python train.py --d_model=96 --normalize_top_k=false --routed_scale=2.0 --balance_loss=0.0147 --scale_expert_input=true --positions="learned" --tie_embeddings=true --init="normal" --init_std_o=0.0714 --weight_decay=0.0 --schedule="wsd" --decay_fraction=1.0
Below are experts of layer 4 (counted from 0) of a mixture-of-experts language model. Rows are named router (the router's row for the expert), up (a neuron's input weights, with its number), down (a neuron's output weights, with its number) and show model dimensions 0-47. Each number is 128 + 32 x the weight over its row's rms, rounded and kept within 0 to 255.
After each expert's rows: "comes after" lists some tokens at least twice as common just before its tokens as in all text. This comes from a sample of Wikipedia text that the model never trained on. Tokens count by the router's weight.

# expert 20
router [104 133 123  86 107 122 160 104 113 169 188 216 169 164 168  79 126 110 109 129 130 141 131 137 150 100 115 141  90 135  50 172 166 116 135 149  99  75 111 131 145 126 117  92  85 113 138 132]
up0 [127  77 108 125 157 186  59 178 146 108 104 137 157 132 121 130 192  92 186 113 167 135 123 103 121 140 146 155  82  86 127  96 147  85 101 109 116 116 124 146  69  82  99 127 128 173  98  78]
down0 [135 114 132 167  91 126 178  81  63 183 159 129 133  91 174 147  59  98 139 125  64 143 121 141 114 126 135  90 153 108 170 125 128 137  96 182 118 191  90 143 175 106 115  59  86  90 103 168]
comes after: " the", " a", " and", ":", " of", "a"

# expert 43
router [ 77  87 141 160  94 124 185 140 145 141 126  86 192 153 137 117 113 136 125  81 112  92 118 145  54 122 127 160 162 135 102 111  89  92 159 143  94 102  86 115 103 147 102 134 102 135  85  95]
up0 [121  85 165 107 127 125 153  81 151 131 137 159  87  94 107  90  93  82  92  94 153  84 195 111 126  78  74 184 157 187 160 119 105 100 130 167 119 177  95 129 114 108 127 127  68  91 176  85]
down0 [128 133  98  82 145 155 140 126 169 158  85  79 149 145 128 134 144 101  90 109  80 117  84 120 182 136 158  61  95 105 153 144 155 104 158  89 128 103 139  97 193 120 158 152 188 172 120 118]
comes after: " the", " to", " an", " and", " a", " was"

# expert 56
router [124  93 163 135 193 141 187 115 148 202 143 152 130 193 130  69 108  83 148 110  99 125  90 123  97 126 123 120  89 131  96 103 112 160 138 131 127  64  62 139 105 132 137 118 149 161  91 152]
up0 [188  97 171 146 110  96 201 120 109 121 127 121  95  85  77 146 139 131 149 113 122 148 122 114 167 131 105 129 167 156 177 171 157  50 112 125 134 149 122  96  96 214 166 161 134 115 155 130]
down0 [100 183  62 139 163 130 103 114  99 111 135 159 150 141 110 121 163 110 106 133 101 124 118 107 142 132 145 153 184  54  70 117 137 164 149 111 135  92 162 135 131  19 148 124 179 103 105  96]
comes after: ",", "s", ")", "y", "er", "\""

# expert 22
router [ 84  86 167 142 124 162 182 163 148 161 167 137 145 163 142 104 105  79 132 108  86 145 145 160 143 142  93 141  94 167  59 172 105  83 141 172 134  84  88  98 108 106  89  92 125 160  91 149]
up0 [120 160 132 170 124 140 117 148 130 111 139  93 117 102 140 136 120 133 118  69  99 199 145 116 117 159 147 119 127 146 145  98  96 152 120 192 162 122  85 184 139 177  87 173 105 142 151 165]
down0 [128 173 186 116 152 143 137 154  74 156  99 149 113 142 182 138 143 118 121 102 110  89 131 174  86 118 182 140 134 140 196 176 124 125 113 133  83 151 120  61  97 126 154 111  91 168  97  80]
comes after: "'", " of", " at", " Born", " by", " is"

# expert 0
router [ 86  87 168 144 126 164 183 165 150 163 168 139 147 164 144 106 107  81 134 111  87 147 146 162 146 144  95 143  96 169  61 173 107  84 144 173 135  85  90  99 110 107  90  94 127 161  93 150]
up0 [148  70 119 118 113 149 167 124 126 179 155 120  71 169 100 135 133 162  98 140 106  52 141  67  93 162  99  84  93 106  76  85  61 128 116 139 127 101 127 105 140  82 169 120  68  59 142  98]
down0 [197 143 148 141 122 128 118 133 162 111 138 142 139 114  66 118 108 109 113 106 105 189 109  91 105 127  48  45 134  83 141 101  81 155  60  85 126 111  91 144 123  82 112  92 149 116  83 146]
comes after: ".", " h", " mon", " his", " ri", " ne"

# expert 37
router [ 86  88 169 145 126 164 184 165 150 163 169 139 147 165 145 106 107  81 135 111  87 148 147 162 147 144  95 144  96 169  62 174 107  85 145 174 136  86  90 100 110 108  91  95 128 162  95 151]
up0 [ 59 151 135  76 173 172 182 126 177 130 154 173 129 127 145  65 160  74 109 111 123 108  54 130 136  72 164 102  75 108 148  76 153 122 119  70 109 104 151 132 138 127 114 156  83 111 130 123]
down0 [168 124  73 108 164 130  68 107  97 139 174 125 109 147 163 124 186  93 151 139  79 139 102 111  97 124 120 127 164  94 156 127 128 107  40  57 122  98 125  92 190 162 120 164 166 144 156 121]
comes after: " =", "c", "se", "la", "eme", "con"

# expert 1
router [ 85  87 168 143 125 163 183 164 149 162 168 138 146 164 143 105 106  80 133 110  86 146 146 161 145 143  94 142  95 168  60 173 106  83 143 173 135  85  90  99 109 107  89  94 126 161  92 150]
up0 [106 159 178 201 126 148 115  57  75 117 144 122 180 167 125  99  74 136 119 147 126 119  89 117 144 155 111 110 100 145 158 161 108 131 151 144 179 179 204 122 160 161  84  94 147  94 119 117]
down0 [118 106  90 134 136 126  98 144 108 107 204 183 166 139  98 107 146  49 120  82 114 160 164 134 119 160 203 108 149 164  93 144  89 137 137 150 106 131  66 123 135  94 172 149 111 175 144 151]
comes after: "\n\n", "=", " (", "′", "%", " 18"

# expert 58
router [ 85  87 167 143 125 163 182 164 149 162 167 137 146 164 143 105 105  80 132 109  86 146 145 161 145 143  94 142  94 168  60 172 106  83 142 172 134  84  89  99 109 106  89  93 125 160  92 149]
up0 [155 131 106  51 164 165 142 132 137 112 112 143 110  93 135 102 135 146 120 152 123 130  95 133 122 176 177 107 195 192 102 112 151 137 120 155 135 124 151  91 112  75  89 141  96 162 158 133]
down0 [133 116 132 158 163 120 131 111 148 182 138 160 172  51  98 166  87 117 131 118 147 144 186 149 112 134  83 155 151 170 147 192 105 150 121 180 180 120 114 210 183 137 137 172 134 124 126 127]
comes after: " |", "|", "=", ")", " part", " Const"

# expert 31
router [ 22 114 152 161 148 134 127 124 152 170 135 139 164 163 170  67 153 100 144 118 126 132 107 156  85 106 106 140 127 115  59 148  78 153 119 171 160 122  61 143 157 108 150  91 101 117 108  75]
up0 [179 171 138  63  71 138  88 152  94 141 129 153 127  83 115  90 177 130 186 124 153 126 127 152 155 189 118  69 144 110 149 122 149  98 164  97 139 134 160 130  88 152 107 122 179 104 136 134]
down0 [122 184 120 132  91 108 155  82 111 104 178  72 112 103  94  95  99  80 120 105 123 136 161 166 143 164 150 211  76 140 182  99 113 135 106 132 170 167 139 149 126 165 168 173 176 106 129 112]
comes after: " a", " the", " and", " of", " to", " his"

# expert 8
router [ 84  85 166 141 123 161 180 162 147 160 166 136 144 162 141 103 104  79 131 107  85 144 143 159 142 141  93 140  93 167  58 171 105  82 140 171 133  84  88  97 107 105  88  92 124 158  90 147]
up0 [159  90 156 159  96 137 139 119  79 107 126  87 138 168  55 109 152 137 101  81  73 144 125 142 140  89 176 165 129 131 171 139 159 112  95 118  92 112  93 195 140 133 153 154 142  98 144  97]
down0 [116 128  86  94  85  98 142 124 159 102 106  87  95  99  80 141 118 168 106 139  99 101  74  99 112 165  70 171 137 103 150 147 158 111 188 106  92 134  81 168 122 104  54 131  92 191  57 126]
comes after: " |", ",", ":", ")", "|", " December"

# expert 17
router [ 85  87 168 143 125 163 183 165 149 162 168 138 146 164 143 105 106  81 133 110  87 146 146 161 145 143  95 142  95 168  61 173 106  83 143 173 135  85  89  99 110 107  90  94 126 161  93 150]
up0 [111 128 164  67 188 111 108 121 171 138 131 148 112 148  73 163 139 104 145 150 152 117 170 136  96  84 154 149  30 162 165 115  89 110 174 139 111 147 128 147 124 126 113 102 131 158 124 151]
down0 [130 176 121 105 183 165 110 174  84  94 138  98  75  99  96 118 163 101  71 126 161 123 105  98  91 122 138  71 176  93  47  81 137 151 136 155 103  97 178 149 165 131 149  70 108  98  98 146]
comes after: "\n", "-", " classification", "\n\n", " Animalia", ")"

# expert 55
router [ 85  88 169 144 126 164 183 165 150 163 169 139 147 165 144 106 107  81 134 110  87 147 147 162 146 143  94 143  96 168  61 174 107  84 144 173 136  86  90  99 110 108  90  94 127 161  93 151]
up0 [155 109 103  73 193 198 153  92 150 111 122 113 117 112 116 114 171 101 134  86 142  64 150 158 175  96 136 154  85 160 114 218  89 131 157 130 153 156 174 101 139 116  78 161 107 138 104 148]
down0 [158 134 147 128 115 152 186 128  93 169 179  90  82  98 130 143 102 175 117 104 170 102  68 176 129 130 125 143 153  89 145 175 179 181  79 192  93 176 154 173 145  85  68  97 132 125 155 166]
comes after: " (", " the", ",", " b", " C", " Pal"

# expert 19
router [ 85  87 168 144 125 164 183 165 150 163 168 138 147 164 144 106 106  81 134 110  87 147 146 162 146 144  95 143  95 168  61 173 106  84 143 173 135  85  90 100 110 107  90  94 127 161  93 150]
up0 [159 140 111 146 122 143  94 100 134  57  91 161 138 129 122 190  97 132  83 116 141 174 151 127 119 143 110 191 201  94  72 144 183  96 115 149 234 103  92 117 170 117 169  88  68 124  81 141]
down0 [ 92 117  88 144  89 114 121 123 135  96 139 170 169 133  76  96 161 142 144 139 111 147  87 136 127 151  79 164  87 101 187 111 172  90 123 129 114  91 155  93 163 117 147 138 103 126 165 161]
comes after: "-", " |", "–", "|", ";", " +"

# expert 44
router [ 86  88 169 144 126 163 183 165 150 163 168 139 147 165 144 106 106  81 134 111  87 147 146 162 146 144  96 143  96 168  61 174 107  84 144 173 135  85  90 100 110 108  90  95 127 161  94 151]
up0 [135 140 127 150 144  84  75 184 136 121 206 131 155 102 207 163 173 166 105  59 174 131 117 114 129 118 143 100 140 121 124 155 120 147 127 160 134 178 130 145 136 127 125 154 145 137 132 151]
down0 [102  61 141  93 104 159 157 137  91 108  96 112 102 126 193 137 117 131 139  95  56 106 159 105 149  86 217 125 119 176 155 172  98  91 118 163  76 126 131  38 113 134 171 108 118 102  79  83]
comes after: "\n", "-", "|", " (", "\n\n", " $"

# expert 11
router [ 86  88 169 145 127 164 184 166 150 163 169 139 148 165 145 106 107  82 135 112  87 148 148 163 147 145  96 144  97 169  62 174 107  85 145 174 136  86  90 101 111 108  91  95 128 162  94 152]
up0 [117  83  65 154 147 129 121 177 126 106 124 131 156 133 125  83 129 109 175 165 160 189 114 151 112 175  88 173 148 118 137 117 140 120 121 101 132  95  95  88 123 122 126 206  81 133 108 170]
down0 [ 79  78 173 122 122 134 120 136 152 115 168 143 104 144 113  70  75 123  98  87 170 113 107 104 117  84 124 143 103  95 120 115 107 127 110 132 122 156 112  92 112 149 182  76  91 106 177  67]
comes after: " |", " 0", "–", " 1", " 2", "%"

# expert 53
router [ 86  88 169 144 126 164 184 166 150 163 169 139 148 165 145 106 107  81 134 111  87 148 147 162 146 145  96 143  96 169  62 174 107  85 145 174 136  86  90 100 111 108  90  95 128 162  94 151]
up0 [ 68 114 135 116 212 176 155 170 132 134 135 219 188 172  86 134 169 191 115 131 142 152 139 202 154 106 172 178 127  93 185 127 115 112 135 127 141 145 136 145 124 133 135 191 159 109 180 116]
down0 [133 173  17 168 128 119 109 105  84 152 130 115  97 120 165  95 117 186 167  97 102 145 175 127 159 135 103 107 155 114  85  95 132  77 123 118 126 161  79 115 132 190 142 122 103 163 140 164]
comes after: "=", ".", " and", ":", "'", ";"

# expert 7
router [ 81 133 150 144  99 145 128 124  97 178 158 146  96 182 136 106 141  54 104  98 113 119  96 111 150 152 130  34  90 164 113 110 123 101 120 144 185 131  50 126 128 136  69 101 122 119 112 158]
up0 [111 143 127 159 179 128 143 111 144 142 146  70 135  91 155 173 112 169 176 141 151 107 124 183 142 139 117  70  86  85 146 161 133 119 105  85 154 113 168 128 107 179  76 145 169  80  96  66]
down0 [174 109 166 154 126 110  94 132 110 144  89 166  67  57 149 120 143 139 141 102 148 132 155 112 104 103 134 114 205  59 166 125 119  61 148 151  90 171 212 168 122 167 189 114  55 139 132 141]
comes after: ".", ",", " that", " where", " \"", "\n\n"

# expert 52
router [ 85  87 168 143 125 163 183 164 149 162 168 138 146 164 143 105 106  80 133 110  86 146 146 162 145 143  95 142  95 168  60 173 106  84 143 173 135  85  89  99 109 107  90  94 126 161  93 150]
up0 [156 124 165 133 162 147 166 145 146 120 174 108  94 129 150 132 124 121 105 171 109 162  90 104 155 152 133  96  93 142 144 108 102  84 139 120  68 102 148 102 134 115 156  68 151  93 164  99]
down0 [165 128 169 161 139 134 117 163 176 109 185  82 104  84 125 151 102 115 149 127 127 122 145 102 139 131 139 147 208  96 179 113 158 133  89 173 131 141 105 148  96 156 100 143  85 133  77 155]
comes after: " 12", " 9", " 10", " 8", " 11", " 13"

# expert 24
router [126 120 156 147 146 131 172 194 141 118 149 196 136 115 127 107  83 126 152 148 107 146 158 110 125 130 104 119 145 176  59 186 150 129 139 167 122 123 100 141 128 128 112 109 144 130 121 195]
up0 [155 128 102  45 179 162 103 143 135 169 115 134 133 146 112 145  95 147 125  55 103 139 129 162 152 150 124 117 145 138 115 103 125 158 147 127 149 182 198  78 104 125 158 110 193 179 125 101]
down0 [ 93  94 212 157  85  77 132  87 122  60 100 124 130 143 142 149 133  96 139 125 162 110 154  76  80 152 134 111  91 101 131 182  97 101 151  89  88  86 128  65 164 118 141  97  90 152 137 144]
comes after: "\n", "  ", "\n\n", "-", " Win", " Loss"